Below are experts of layer 3 (counted from 0) of a mixture-of-experts language model. Rows are named gate (a neuron's input weights, with its number), up (a neuron's input weights, with its number) and show model dimensions 0-79. Each number is 500 + 50 x the weight over its row's rms, rounded and kept within 0 to 999. Numbers have three digits each.
Before each expert's rows: a language model's description of what the expert responds to. This comes from a sample of Wikipedia text that the model never trained on.

# expert 30
Description: Plus signs and equals in LaTeX formulas, and connective words like "and", "though", "although", "be", opening parentheses within running prose.
gate0:440486447504459484512565463463573513487483528428468486541442457569521531487503529429450531391483345455441543387425462498500474381569523545490423498508502489474479491495520500460518591497376478467484586560537532478451462489506480583444430535
up0:530592504492493510590498464493509496529500485494573492545460469434522543572505445529533551471447513469494607462565432436481577427534360489471536555459468468478506430538434493559451626549526457482442499563442495519503405529562465566445520541
gate1:403435490456517405473636534497549492465594502516481525536508416545530441540462511558465504515476483589478510537470533633530497512430513495446459545508614503456450523610552488638522507471493477497522519510462420478485551528533539535532459551
up1:384381418443500419431657519460570500461609527461527568484527463552555480530522476514501518494448498535516483530575549610538528405484477537497506518515574501518505434591553546561512550534517513527516474507496469481491584480462502611556467567
gate2:464543509448576457479525416578509437469500555557457496503568468469473528458445548533489460563524485514513532501550445585503532505509509502547485475517565586422421504476449539499626467449525431482358445390546485450577490503446491444541510486
up2:457544521514558385484490422545481516477393527485525452499484476449589544487507559410473511550444524563540490462509563600490459552485520546531526523603542535432422457457440469553484458523441474593390485432555502452502482607424458396490521467
gate3:563459476468518489517458497475545502501566420525555513512570610508473505501490538490498487503403445548516411547548463468447461544444525576459403472472526516556525550556504488485499364495479503596443484511434499389405537482400570462527562505
up3:521538517461502454604449453426544555481553528480435588563563493566481498507490441424601443517497569488493467516565491493467541531473369524480514526567484522606492473474548493533562380463568451487474475389488462452547432510439507408455432488
gate4:520573539513504503472555512527497466531493486581494549459522452451540483437581501549512583537456492508513486522514555523565480484514489553430503462527424490568517494476464503542423590494494483457539536536639504519434445471468556608553557495
up4:494515572549440403491497461601464466463469395564496471490527531498511464478479465505435500520503561562472480515500457542521505423398441567486516478488504524401493415465510517592503523439483523514471386496530517451489481422348598562532425548
gate5:434610581494475546513470503535494503512544521517433487559471495442543455512381496633485462471514551459599542556523533501398515485535602447520596451617567625446490575455418557547451547426538534576522535534568500487504462461504510542480466502
up5:488640575538436492463454511581491416547491490431458498486511516469558494489426409542552486549546550473525461561532477547440514430483533470586600481600516529555466567518494561422522509457554464522471533476622445545493459511514553533522494445

# expert 11
Description: Words that lead into with, to or as in running prose, such as in line with, signed with, replaced by, along, together, and as itself.
gate0:454538487456574466613575456547572513452461493584570484489455437477555474456609517471460466526513502513583376547457501505580540570481538583527463435549476523475464488453499465470579512517556476533561569495462548509394462509503435505481458550
up0:503581381494579510544534442506453521370515528507552514524513395462541477482603537458486516512491525416493505528451473503530528535542472577502374553490474508444470457560494539488491486522490502594434431412455446518463458619490521478532456569
gate1:517563458540471561568526551433461493567581525478489514533471457446527476556503589628480539543487537532513519498496631455502404480404430414466566457484487572462537528466523451431504504457487550424427452490500531517439522560498407474552512499
up1:547539451491501477575480472431451520499542519456519526472481442508564455532550559561439514537528539506572531507533581490497473487464463447438515425440516553491601510468495527458478512555496553425467431469530515466493531571495491552574467493
gate2:489484506471599457562497533483481526461514596426434579559423497473468490513482574435407536456504482508481458455457521440510534542556521557571563515486501499499442550483538538465529477472435517500508585435496532511438470519492509376453583474
up2:511447549445615503546527480550499458463531574445487585527420543510519510499476601472441528575610484506540400542463580504490531573488525558555556569397558529543469566448482527474541504428460480518517498426503459548406485558488614422507645524
gate3:473544528369621604476505460521443504443549564468509548467527553545375542478471625532456479478501500432442492536481493409553489473508583407504477470436554556543439512423538425595471518540558458564539479515465536503505469498472573484540602482
up3:529527437572481429590530470443550573440389466472552369496548486418543543516404417475542628513528594463448511519545518457515563520525501526533552522485449496526528531538461466514580460519478518437492517500553575521476542478580396499544406494
gate4:459485466502553583473469466515567536503502485476546434562530448560556477505528533503521459439504505494462447477511458507483547510521579614459475419527556554559546442580556510462618554473517472513484516577514575488430445574601475519477496541
up4:423458561545499437452462400546565495454465398491496442499592463563508365447580468455586417491509533585457465514568354530484572575532553561463524475433543482540527463485599487406559551448521518473478494485489412466487518522601550534580411546
gate5:505553502556467585487513528565447487569488512452545401526509532438549547548455517468502561500568539476441615436553547487453480559448581583544507505545482565521514412568530437427584504533548574502453494521520473469530504574526435586498509497
up5:448498536406387553473574490555471493526520526490443555505529478553415509570610475467518473411504503529486496567518566465492514553511515466552546590459486504544490546515465499458604525422489545468511518521459506583439500490414583382516516540

# expert 5
Description: Passive participles and adjectives after is/was/also that lead into a preposition, such as known as, located in, selected by, made up of, plus colons in infobox fields.
gate0:513532508513538443476532496530531423428569536497588535465414495384526454505566582523453385497490519484459519549525558449478402479524532454520607502557526441536471536510566499514498466447457551483454491422440510550494507503489543372429535578
up0:419402592480469583550483489424505527532478448539483520589536454571503551466504533396520514557466503546525505460479458537426596477454449528488452451490461504518617467592507455452491525535518480582564481549558555460494542516589447564480439473
gate1:468533477601519507529505440555405580534504503502526329467478422455516481513584477581528495547496505431548453508521496499518439478474549463457538476544489425511549531531542539486427481444417503438544393445507485434509411524584514428495525559
up1:498452465497466491476495537519614474356507467379530578498503565506525558461479426444555501405450583644494532494510454462528552412531476568490454476478481473538458526544487528596523561527505446439479498566529489537536530493373534419502572522
gate2:561542528458470445539541578465480522590543600575550507566515520401595505455486611595554569556466526453495476522545503481422443581418490525490590488467502446422450528410469512512503392471488474461482467553464479524487450545450565465473538449
up2:484410507574482544497483405565490454481496415440487456452445525579420493532510413451406512504575507536417476447445482538532576414574537423505450528574488552513588505591504518481487650532498502555498575413528530486522551415544391547511428518
gate3:412455512457594565481516449457475539602548512529507528481434505499520412442602509476483430476411501530607424529507392446531520540554509418453400519464534524476550480531490467514428486478506442519460461500465457525548528497597531506520555580
up3:460471436500531586446498479484475475580467525488438541458431445483449498525493523412446412500476463471564500553474425434550514591504546507503397476530558541454532426527505517467513519541533435460499461511479447470503460535610544539408555584
gate4:486433424384457477497572494492418454433627456533567566543522541458415473473408501552479542505494502474516460487447543460508495435483470526416479592529526570515493497480466476411621481478564452520479435476486450433435558466436550565566517525
up4:514443472386482527478503466460465450467588426574577613509488549494411483438460540474465561495491542525538438556506529469480513442511554547480548552502514546487490457489515478411611463397571451518488376484477495444396550463414494531570532551
gate5:548448559376512387458475505470475541521479558491417580469489580441556419489392543471457472525452423587512571529513457491537590474619498499498513559482542499518515458519445470567478564485513627422584456546538442477545506483512535538509514609
up5:459467470542584543539477460517604486481499422522534500488561499528448525518582423556515480606580552505447467447459342568476459549515490565446458461502468428547476460467536545464491599484503472540461508445529608548531519578496468495518546493

# expert 35
Description: First words of article sentences and infobox values, such as first names (Chris, Lee), It/He after a title, and colons after Class or Density.
gate0:483451448525409537448537440537508511569429428540419529611472522391429539504428457527522540516467463483506412476408497391466511538498527501438462481453411505555522473494461510453416459495573437475590464537496413577489458480412506493532473476
up0:489574518508580514559472430474517409501457545479543563437508514604589480547528499434495496484475616473479567560572538544509506469462554518538533540547439475517490525517546410473559503536382474516416530524474641519503530501592551552440533488
gate1:452507551451533561451362476431502441436581577457451495411422519513489465509604511463510500492545354591468519455526553512596503562498504478558549424536438533562525487476461553511562542556568487463477473491490468480578455546373448509467423534
up1:534594543573417453451511544470522441483423411463570510539449545453505536475447534518552534493407504518376546545561558462456431490460485496557587529527411487490424521432407401574544454501561459584584489539495503483548422478472474504543479485
gate2:466471512493450494548491445375508378489513516481448513577567534455420548471476594453539490515488476504584384561535483433501485483489490539455494462604451522522459520483397524453359386553446544522496517534554453455440519498437407556573462531
up2:576471509487566557406461524542447549546474472510518457427448473508533455527553401499490530516528540514409523444486511604551492515456600421523500612390555492437483544474577478489548554459543453514530441435494513546533521424511596446452532491
gate3:430458510447536541447417547471579546469557358566539501468470504494492486471493450492432404477430543494562594396437438528403502523497449499492489395420491517477507519489474580520546567488496461550530568490520542470472472439496525543488508477
up3:560503486571384400582587466454438486498494567424514550510500496408465569502536565495539571514575535491463484564512457513591466416546529418529522546534476578517568418492546480535527485479547482473526443440455525474465491571562498538529458435
gate4:450469563524406525546499424462491401554432554485506546528465494488573525480507553515459536476613446473557496504528416505581479468509539561511398486408487495496423553556452500506540518598589488478568509489554631504428552502537502501407443480
up4:518513470579635406482518429426440561493505516385542491421541503553451503501519469592510490482550571410526477492428524499507552425517495495517488459477524435479575427547520475556462475552514485460470525543631512454525571503454481547558570425
gate5:485459488550464475494433529442549414524477487498459475506582491469503502512504565520508526551397419569442589552466584494560516436518396447493522473495460454428509500546486584603494521566497458529523394525430505458502542474391458503593602553
up5:510505468484457536487479523542540514476515531508476474488604474559451520606503431562488502432481495526514518496555492532406485513558507494492642490500434493474521486481410558573475528588526497418481512527429540484486569513394581536558513590

# expert 29
Description: Word-initial capitalized fragments that begin names or terms, often in tables and lists, such as Lab(oratory), Har, Sec, Ph, For.
gate0:464440495519496383456567468459525431477534524477485545552433432510487495516576553458600611556503462621379565546453500473514570569458513508554543436418439377544461467533522469423565491513565491559566504514479477462494437540583551422497499509
up0:521510521540436416438537544413540512526487513425484508486423485522478485533573545504605629546518478555346525612506489515558588555471516526532505444510429423522434503529520442445578512532541492576514541551433492472532484480598503401507421512
gate1:535537514524502594403498567552486528415457529466519443497554460445487557543510442554486431427515481500509495540538536586534559546447454536555491538510504440457554635514589452537488475504441480543564560661545477513510469419586468550453487562
up1:505556573533507559488527559491462511434554571426526529467591483427482506482507363568535428450549447511514456537488458609559577559509474547602437493462503496446533566451556449605452454441418475442514512549498521478505472444510509603474425534
gate2:452486535589485527391536497575540501389427542513538496445471505585473412461550461504366582561497519500466397490474474475563454499488467557459440484509536534532535494312477516405488500470519487469507447504586471476478523400483487549581487562
up2:513439493377514527573595477440528441564577434508425505549483556401494555551482480482461439444507501447537492526595502534550475502540516496456523504492419564529545513516501485453479509572522540495568473530396511501580553586473490421437539485
gate3:439491467488566478487463461484478434525437479441505454461459454417552560548461590474498547523424484612500474523488492451439435587495544603529546616492492576474542411548469451486534595529508475496683592506420473449443509539517474552472484542
up3:481423567521520498533475465500523523440477538512554471505493444486549514450424607588535515518406447550410517537449549576497476432516497452511522502564489480485534580464520445475515463448493539489509472525513468494544522497540486467475451413
gate4:505453489530506513465530536469515448467375422521367500579398554524454411570539511571489457544439476547435474557463456464521470456564565547533478513452547408527500439445540490460414493445482533459543490464502568511495498452478591584495446588
up4:512445503491515465478466472526473533513468505443368449578473566575495363479442531477496397602441537544520507562492459508592508446508481565566504489454497495547463462459454529429422498484532552497453428443365566515464419432487521553477417501
gate5:443503497544523473449394475471540488452461517550461423435424501498463508469459537517449559430489491521540473490508488556439553462498538545450554536525464547505490530456498475505459603548447411542577514505449462492453438613566434497482491455
up5:533548510496517570477562524479490504400462464534533567525568502558499553412459506477576463510452538489448582524436563454558522582492482473450523541472555545458446508546504492472462517548554545528495517505571533528505485391432602522462530484

# expert 42
Description: Single letters, mainly c/C, inside Romance or Slavic words and names with accents, e.g. Précis, Cécile, Santa Cruz, Príncipe.
gate0:457467540425435436432516458573609491565565571474491518448510515499478465452577539455508460566538535516447470479531531541480545494436580566520527499533587499471561469501492542446477466539489443576528583508492533511549482607430400526410398503
up0:453599541474465494527475488638610544536519478575591387477436509483451492521459532448477547474481446468472529445499558490487457503468501551490588468529504547573550451484550507563563495517466470474465449461404600481559484545435539460488437537
gate1:467533550526578560534473503569551516451505498503499490522436483529434476500447468440554540503590554571563441498616478590501514543556519545549563460567524542524514490503495400460520448610605603503513521564504526455479427435590453445451530616
up1:439461482466508522526496580440507429519431561617499503477560481550486486492498519449527475480396491498516533499510541467501470497451478430430478501393453501533573539468539613499490451347493514534464563459594511533403580505484471421506437463
gate2:466453458503523522452455443485420611484484476359518554512479473517536466496562578496517522480531449475508545495486593463460550530499584502579512466581545558561443477461532439529414521454431377501577524563591530467527539490575456575435561544
up2:481510579494469532520470513548568531489593444563460476540542516477435596491424521483477498564398498476494504481443448414512451541437441432486453516560456501473548582526549514546482538515501589556447447403464466558528589492473530501523487444
gate3:591477481465476555472591492555493481477452593485466539512468461525598503521543575530490531509438541605515567496515559439505539425528499476506504648464534423491582469481563454467425527553488378439563503527560508433544524521451551514472545488
up3:498500480508522433457532503538492522556528487537524448504526484476444537520457407568491521499568460506525473497523428521507434488517465506607473419517481529518362510516443536529471418438621526396474490465495511494557464445452434511515484514
gate4:485595552525458511560523473527503500492443453469476453478506558540536538515468538465475532471471544502606518500429505509512508513516481463496520569487379513536475456496505443424511542454478576626488497506514586506458586506524534417479549441
up4:449528464554476582626523392497427594514392495425510442537474535469467516542496508509502419516496491575455536536590469474477535563496553521496507553491481503512493539529419417362452441474423444525525507550484549482496532520487523558487516501
gate5:523468562544426534509491479464554581535479469469492497489510560445490493520600520588577532451477529437585540449482491496515555554561481457495433442497469470454516578539536574521456475469385503506501531474487430505468443575538521515462451415
up5:511483570510484503501489522475501565566579450468508571386541549474455434516503546513524460511486423517510536546560566467526599473477430474471434471523506540570461482585499606600410424509396444479461464486585423565508411555485477510518448478

# expert 12
Description: Mostly table cell separators after numbers or names, plus word-initial stems like "dou"/"Dou", "dro", "gri" starting words such as doubt, doubles.
gate0:563448661500495492501588515424432521483487428445439451518540433450495458469439542478505624510447495532506495556475478445490484547457552443543489630565377480423541469531461496415536511470519530498538507430523540482493482430469609541475421507
up0:565466574472476537452534463409506497473452486496484503513494471492458532452486556452592522520465443554535461475459452517381536422521476456479466548591496518498476557537478449498551527444470612442484545540435502545532350459426530513493420465
gate1:529481514490459598440559528496471538496483505399489476532440472451454483446542466461488487522571491522386488458377394519484485544502508493504545526490404456455591524519543475513452633537555494573415603531510468487432493513578454445403386523
up1:547446499439546527479484463474502510517597392520421462593493494571461498505500547547537546428418461461553547569559655482436443398424540539492441413534547533550539440495508519641531441470526504486519463503561490543528502496499510484476577500
gate2:539372550557527601452445495468500438608582451487552544519477585543579560582547435527561635519498457460496538444549556496484477574499401592515525574494478463484501462464559488451508431517513532532515530491512473576487446480538656458523552434
up2:448590506530490450466624518496502503468458479441565446616552481440516489531492477489516519481502539500457471498488623472434539518478486446469371508436494430531523525487567519560507529450512551491472554496559439492529499429456461526535446548
gate3:427491581482503505418394540448576480487570526438525519413474501517408482536484502512472428538577562461477424443474508481504463499476512444512531502483502516486479544481428567513502457489458502562558559476402456524509492548538484470446534610
up3:554526429557423504540494424555518417462443503524448505522483469467550488466433552529504504399503530529620479508586506440500480492487537492510493494429418421569549463408432414552590549377456555436568550533524539503440470488400439426463502532
gate4:500597499458504547532549510487444480486443483494469443461444449503493510479417485454543417461392482494464500545478521462419501459584601510606486420513439571567512572527468497493524573541521511460469457507468465499377506451512512436350559507
up4:509448478541580477461445457544467522515475496447599520547553563519505495520577493609451568493584593534526536429484443525504459506374409579401481597442484450410494404529513535461511464443453451575509571496537514497589481494498495489642457538
gate5:502447498475486520526511546557485495481550515486516533460497399378494531501497611561549522445453562486503538487495475483542524531568502598505547458385561525477497555536508504483449472564454494546602508409480497529456590420455514553602494577
up5:476534527525548523471454396408532414525498506596561512442557553555484476455472409448503488517597474580508434561554443502409489453514481450504457460517549457526530484541459486480511532487532462435453539533549451466552442585505431523353470465

# expert 26
Description: Pipe separators and zeros in number-heavy tables and semicolon lists, such as | between scores, 0 in 0 (0).
gate0:486473558426458571575552420411617540533500521588423522573504472512459521454530445387460478544482585519491469509522526560558479489508524517447436507449499540654422509553479443453377496527479433579497485588571533435544543531517438552525528493
up0:501483547393495493630483473433545531476472426577468468490517494519482496466430417411441429552452494475463514440481516558553558566592535550471450506517556538552391558511516398502497480541537422523577514555486507390477611546490455559511472417
gate1:513501533421497522517467518442428490474525524491546457426522578525505432521533505399514530427485589585566486488515519443558479522485469448558540494461582592518558517503421507499503420483487417399446486434545519501508545545484435542437513560
up1:456541501580540463421515460522495514523440402435415546600477454504517572438481453561502388549544405444473502533452496489464483542549550561448475514527458418471465467496509464508533535534435528550563444609444485440505451489454509461560462467
gate2:516565527521560432460509486527463505479518507500518393507427415577543473505507394596495503559505542526535439476491474471522489484515511458585529583467452562498510389457476515459410522478441503400519463511443511616537538554494470517483444520
up2:481467561535519600578491422497570457507463503529522685505586565452417475552484530459566516508465474507529499549447562528445484538545517537474460519537530435491518602492523537519541462580565553538510538454494493492520425491541507517453519491
gate3:551517497506529486535534356489569435494461547474429443481531508473611586527498496516405453485598486511446579452448575542577579417543452554452596506483481425449602526490586512439522550474550524480503568543532532487514418477521445449473652483
up3:472466512495524576528423530475538481439390513494516449520443461529581616493506446530451561557447588476500586604479464459573558384533494527507604516520465440537553582560532567497480469455485492510399545502488487497535421457452404464502575499
gate4:505492465440527484455495456522548571506425606474545484507534424415546487401500455534451499507412542440533440484497504466561447492493570486430604542450505360454466522505558536531521432504574535491514479448502486517478541502520553521493602569
up4:510422497505502629587472464411516457440493548486504523579384527534567525437559652484528538451544561576546501509492557519458524497538499542526493514503554607546487546489458464385504549481569428502515480404473508489517471540480392360495454496
gate5:483429518531437490478524512483531438537544495516402580505447491465531519521569503481468418473433458539518537420624528505520506551515527390536492506488508495500414422474561563449482514544494580476501514436464451491459470537537478547453482432
up5:472598591507537525490426498463547443479538533380510541557515538457414514506478485513465480506469482566497556509518516571442458526499500463564456451646459532504485452459539536462524524554537545509587495482357438579459521493484384536571476506

# expert 56
Description: Sentence-opening It and This, spaces, quotes, brackets and symbols in music articles and tables, such as single, CD, ^{.
gate0:538561517533547473503456549435484491419508414522568460399421565531436483552522452421550524621416612454561526524451495390435520423498499535516498519533540507577411502456494526436582543534511591525533521437511500485529432518512524592522522502
up0:507503493570564474488482539454478505514541471510562410385464584519424575591503451446514559520479419499551554486428455491533513496498531518376483598505508541494452497479497487423606524530477525570527582510530478545498521502569558546477532440
gate1:453459418456475554447544556522379561497544471575511466523455575453477584406467497505455422608466442510548480573458538448632572529503460563507455596488588430395488463463511539544451500611562465486470495536446500516459438499491530537460505493
up1:477459487416521499515434496522426610439578414500423553501498527551491517452474434471439521510568474538527410552518565450549501432523489589501479641536579526479459428472529552504429451598599486488501498536458457487493424446516535576565530416
gate2:483526602426525569522451509511402505520562469394477372354485543362593487495477515430426426407465566414512465513436493415502509531549457513542586454446504547571450469541542522494473572448496477508472589513512525518464473493518558444503544505
up2:498458426496508418494542520379649461453472448527483536460536469613406528530533468579475536628516528556522536437569465515486498467473494534430433551490484476452507556442521488484504540553558507567474427489537458523544497560502467537478473460
gate3:464505474450520512490507529516460446510536444447538419464401481547584520457539546578387526525468430532498567466551523498519518494489520489493483551421492512509549566489447529397521590469528499533534483550473486491524479535529573502541494531
up3:506509489554503517501458549413517527489536571527447452546589508516410529546480489471592519457540526520492419608461528492466441482568489474523497496582426410454475393561522471579538417543592512494499464480472503563497560489499357487456520501
gate4:525501536568442476543441489570412512490430402429534360500411518469548445453462499526444418493437500553453473475487461520517500516408478522597556394450497477516500434499431406515439495474509525546569517482538511513403473415509515457574501474
up4:478447460507557394485493405488532543485513513523454609365538500553472519488472520443431528466525495473602486567454498549503570487574533488560564462468486490477571529466477474446650488462512518464498470507517500409536591595548484525431554554
gate5:511518428481586518491410511598484527533303563387477475463450547483551613501518603546419495538549533459462416505499493478478595427474507598529502539495521458579478564479531548398493391478574456513527400549475472540544436494567527511493512524
up5:540513482463439414461440466492518548485343496461491497470442571521504527534493469476498545530538523538453468451610515432453544547473506535563546420569441434453491560564472500493505467481498404579485482515415527584458432488552477416544558505

# expert 52
Description: Slashes between coordinate formats or alternate names, colons, semicolons and table pipes in lists and tables, e.g. "53°50′N / 53.836".
gate0:439460516516517508544564533466514612481530466517431478543461558526482526500423436415505482518409548559447503504412449569503496577521485511484449485545512509498413438530561539492498483586497565498431554582416503574466508500530590578467555501
up0:440481476499533457508504478507480490448481463441558487423423470442468397466568528541529517468484488531564514491609577482531416503491539449551568496446553465598561574428497451467506527420464462463487543424582480435455483519473475463514512460
gate1:430550472525592509553442521443523521544464444485488526533535369485430491556506571453486503533471514597563555388535519518494532436529523479475448442508460395468555521490399555510529551433459477528567490474622460572435424542537511472439450551
up1:471398448528560402530551482458392426488542419495478487534549521566514444499474459514539433469483555436436542567484502445491447486498466616465504557438521525519503507550600468469530467515459493522423511523452435392485587492455430442461516452
gate2:549473536509531478487458558443396458485573419574375532533509574511456417478510501495473511543486490485546481532386476494521512436447483451614490526412495514413498556583548552508608448554538475468524474423522512538551505500487529492488557505
up2:477516562355437423523544474473525511452537558530534544515514543385593474510511528468415553451486476486496458573452522501524568491454542569533462481625508500483448529450519523498478485525498476468507554527377586496452548475530448502498461489
gate3:520559503483412428532534509493577641542514475502532551547442595499487573505481397456447554515431576541536582580544477458462540542525451484430502529528446424487423539464513533530426453595425507568464490459490560538513482485551523491540545454
up3:565471608593464420504551415534502485392558562522512572483483505472453439472472472564461462510482542487543453536562435406595490473525528414583595556579619592466462552523530465477429448538504511542443510496461520490488526476475506446558533438
gate4:521595551451640530541459496441549553528527543534470498446391471380503522508414367454494497527424477538430457544524462510458407521535526440471459514519566464524459555470521491536566507537591405543486506455415408546452444511559561464509497401
up4:438454529445505555574545541491390589446474513478621559379493537562455452497476556493536472442442497628513531464491584460576507510517534569596539541494465452425514555533481579396504511506474524465499420520477452422551568503507530505453475549
gate5:487538434584538500512481487458477401470544528518514546442533496549433529505590497540501455476524586519375551500502414540523557502567462548485438489429515538544595475501605441499517476463461519503533469518556429458470510419514468504527541543
up5:520478571446448531458516470567449527494479424499441466479416479447586437480384522518518464510448503503612510478526543453483462462493613463549555564549444433480448538509382497541512501556458532486508540498427574575482525518495456521554491494

# expert 1
Description: First pieces of capitalized names and words, often in French or other European contexts, e.g. Ni(quet), Pe(tit), Mad(eleine), R(aimund).
gate0:495540516503495532495514514587452553460507547507461455477462515472453496484452463499526466416552550466454451434492499435596630500466478403538517415445582474501504498512483508414544474603457477468466491587519462519568428352488544527610600509
up0:457426455498555429495474460441510547568553515581511594486511481521541538563491504553479513528528436462572568559499489529466371488553453528548417552529464547452510487478577507546533470405553565539510529406483526512466492604546486455468490457
gate1:432469478502480482505493517509439478600424492597487488448455425464466488533469611551476529587492480508528600477566543510555542439405516496454418417507554483502487522531494512598466536436443500457558576431527558564509536513573546471470470569
up1:560460528452526475534549517461521486380582565453531553515566519565453500476523385410527474464511592585512483532481503514448533505514511483513550599499431526465527473477458570437517492494539470463517493582528426458522479510416450580475468476
gate2:500466477582494465481469503489584559572503469504463463499551555454464497495514572449416466539435506502384598439491556496466564454510592510552539562595530523576497475513480567496420507587471479507570502419468459514450502564532504506541453520
up2:510462525466585458533504433457467514435513541575553555386529399529482482449492494516581466494478521481549484482511414538465509523499482514547499445381462518471481552481568403478626459398550563454450523517532571476518497465467433457486562540
gate3:557542456498402557541526495390491527547543366577496527456493501527585431549525419503488475487480525465483576421466519531492589589444573585465480416407434587540557605489546442457546517528499494466524436565519531500570526601544512531460514491
up3:605472443503404593580452509485530485542545412545516496473587591603579453564587423524499502500509577406540547486448549514480558546454492595472498487455450585522552605442487462505523529537474483484545433602542540501544531592497586566475521496
gate4:568550442573457578511514521512476416557462479485538493550548518489512420432425530594487419545457534425533413520532488440495405438480494591422588506501479444484506449524508431537543482474460523516604503460471507436405454499527514489577449477
up4:464447481506485458418488455430543548387504513514444449517509500499452489571554430413530522500527500518479543514428489538464578525493524492552457578539521515543514516457477496429439476480475467454377415468559479588496584506512516510469592503
gate5:531436548588515450483498532551505466463622559554470569494511563485461496477519491496453482533505596556438520506422422487490446590512452502592529473505510498577544513469471543501488504480587475430473439390513506487484550501489601467483566492
up5:490572504490485461467495450525572494536467368483498540383463536581524451504446458544441528494590468478512508493543597581556503476524523561505488459413465530459450423437553467509513498519467551423498535497602507574466465427468439462522454372

# expert 55
Description: Conjunctions and past-tense main verbs starting clauses in narrative prose, e.g. while, though, when, revealed, visited, estimated.
gate0:489569514568511480580469512565544507460396524405580499522475468523489542547531582448447483397508613538473534509429487433496513522446445431481523473459519495493539438480502542488499488559449481527514516420531591501491511459486454506619468435
up0:549450462513551508566463469528518486480451495536458507458421397520483476415435506482587494609453481486510524422392539559440456487487616563512572451589523472504454604495525639538546517598598528471499590466431464475531495440575494512576528475
gate1:605532482491535538437474509516576499528523596449450558418471406374446408559548525522576536419505519430429504487423529571515568499510560443560569499467481414486447506560441440470560504451497557386487480534473504405547561478458559466478537459
up1:605459508459499403548490546560494526469389496550486421462460558487510488490547468421437648399511538534519414465469508525435476471592501522508559449534450531424481477500468517513355589485524454488518446544500445545484470550550441464504607568
gate2:460542427565450587530598510536523504461438511495474436499484422422510543444565497513541568496467476516398510504522482394550495504555539460517514471507517508547586566587438443515431549459509472521531489578513529547565454566612401489484556513
up2:476559416599530548525596506600572500471488521494503463499477440432501548409550513488544550470476465514402448541528463407580488451509491537485510497482503534586520590565470448566421504430504471522519513544466556554538477513643464509429604560
gate3:503440521478408498468439441447549511565574427622494549501534548593504426464472543402526487607413481560512488494363526504429443438478484496443393437577535492410453475499570607515498467493492538637500515490450497566490470488486522418527521492
up3:541487476477427552505685466553531437487488578472489517454503415441553551462543529447547623485506530480536530573546534473513427464577506557449547493489444489467486560483481507532475521510554439474452514526418454444528530521502540545502516466
gate4:458515442526547578545470504511407621519543423507505531463511347467521425490453537456547520463458500475459484491468395439460530552480441382439548542514523529411498531457466594480470584507598462474453435460377512514490549433546531477455481581
up4:419456507510527474505518419525529494447445490536485447548427439407458529448493497607471481474581434469518566472500473511470409367457493590502516493485518444546558532598501422497500425456509535529577506522569597525602525588502447510451546533
gate5:441543553497522452502484575515510515504513470566529581473466494571537451623557540436517565464538396486553518526497511461555553463514290419464513475537413535463516395481488451539492550461526526647487478435517471406566493509473469496426537517
up5:449470462506585488581443584537449458494517500485486527475437470588451498453505576528482467390418551510433489558514477482622501500567556524429537538546422482496534388559519420469449466530504476479573496465420512472547441479485470533498412512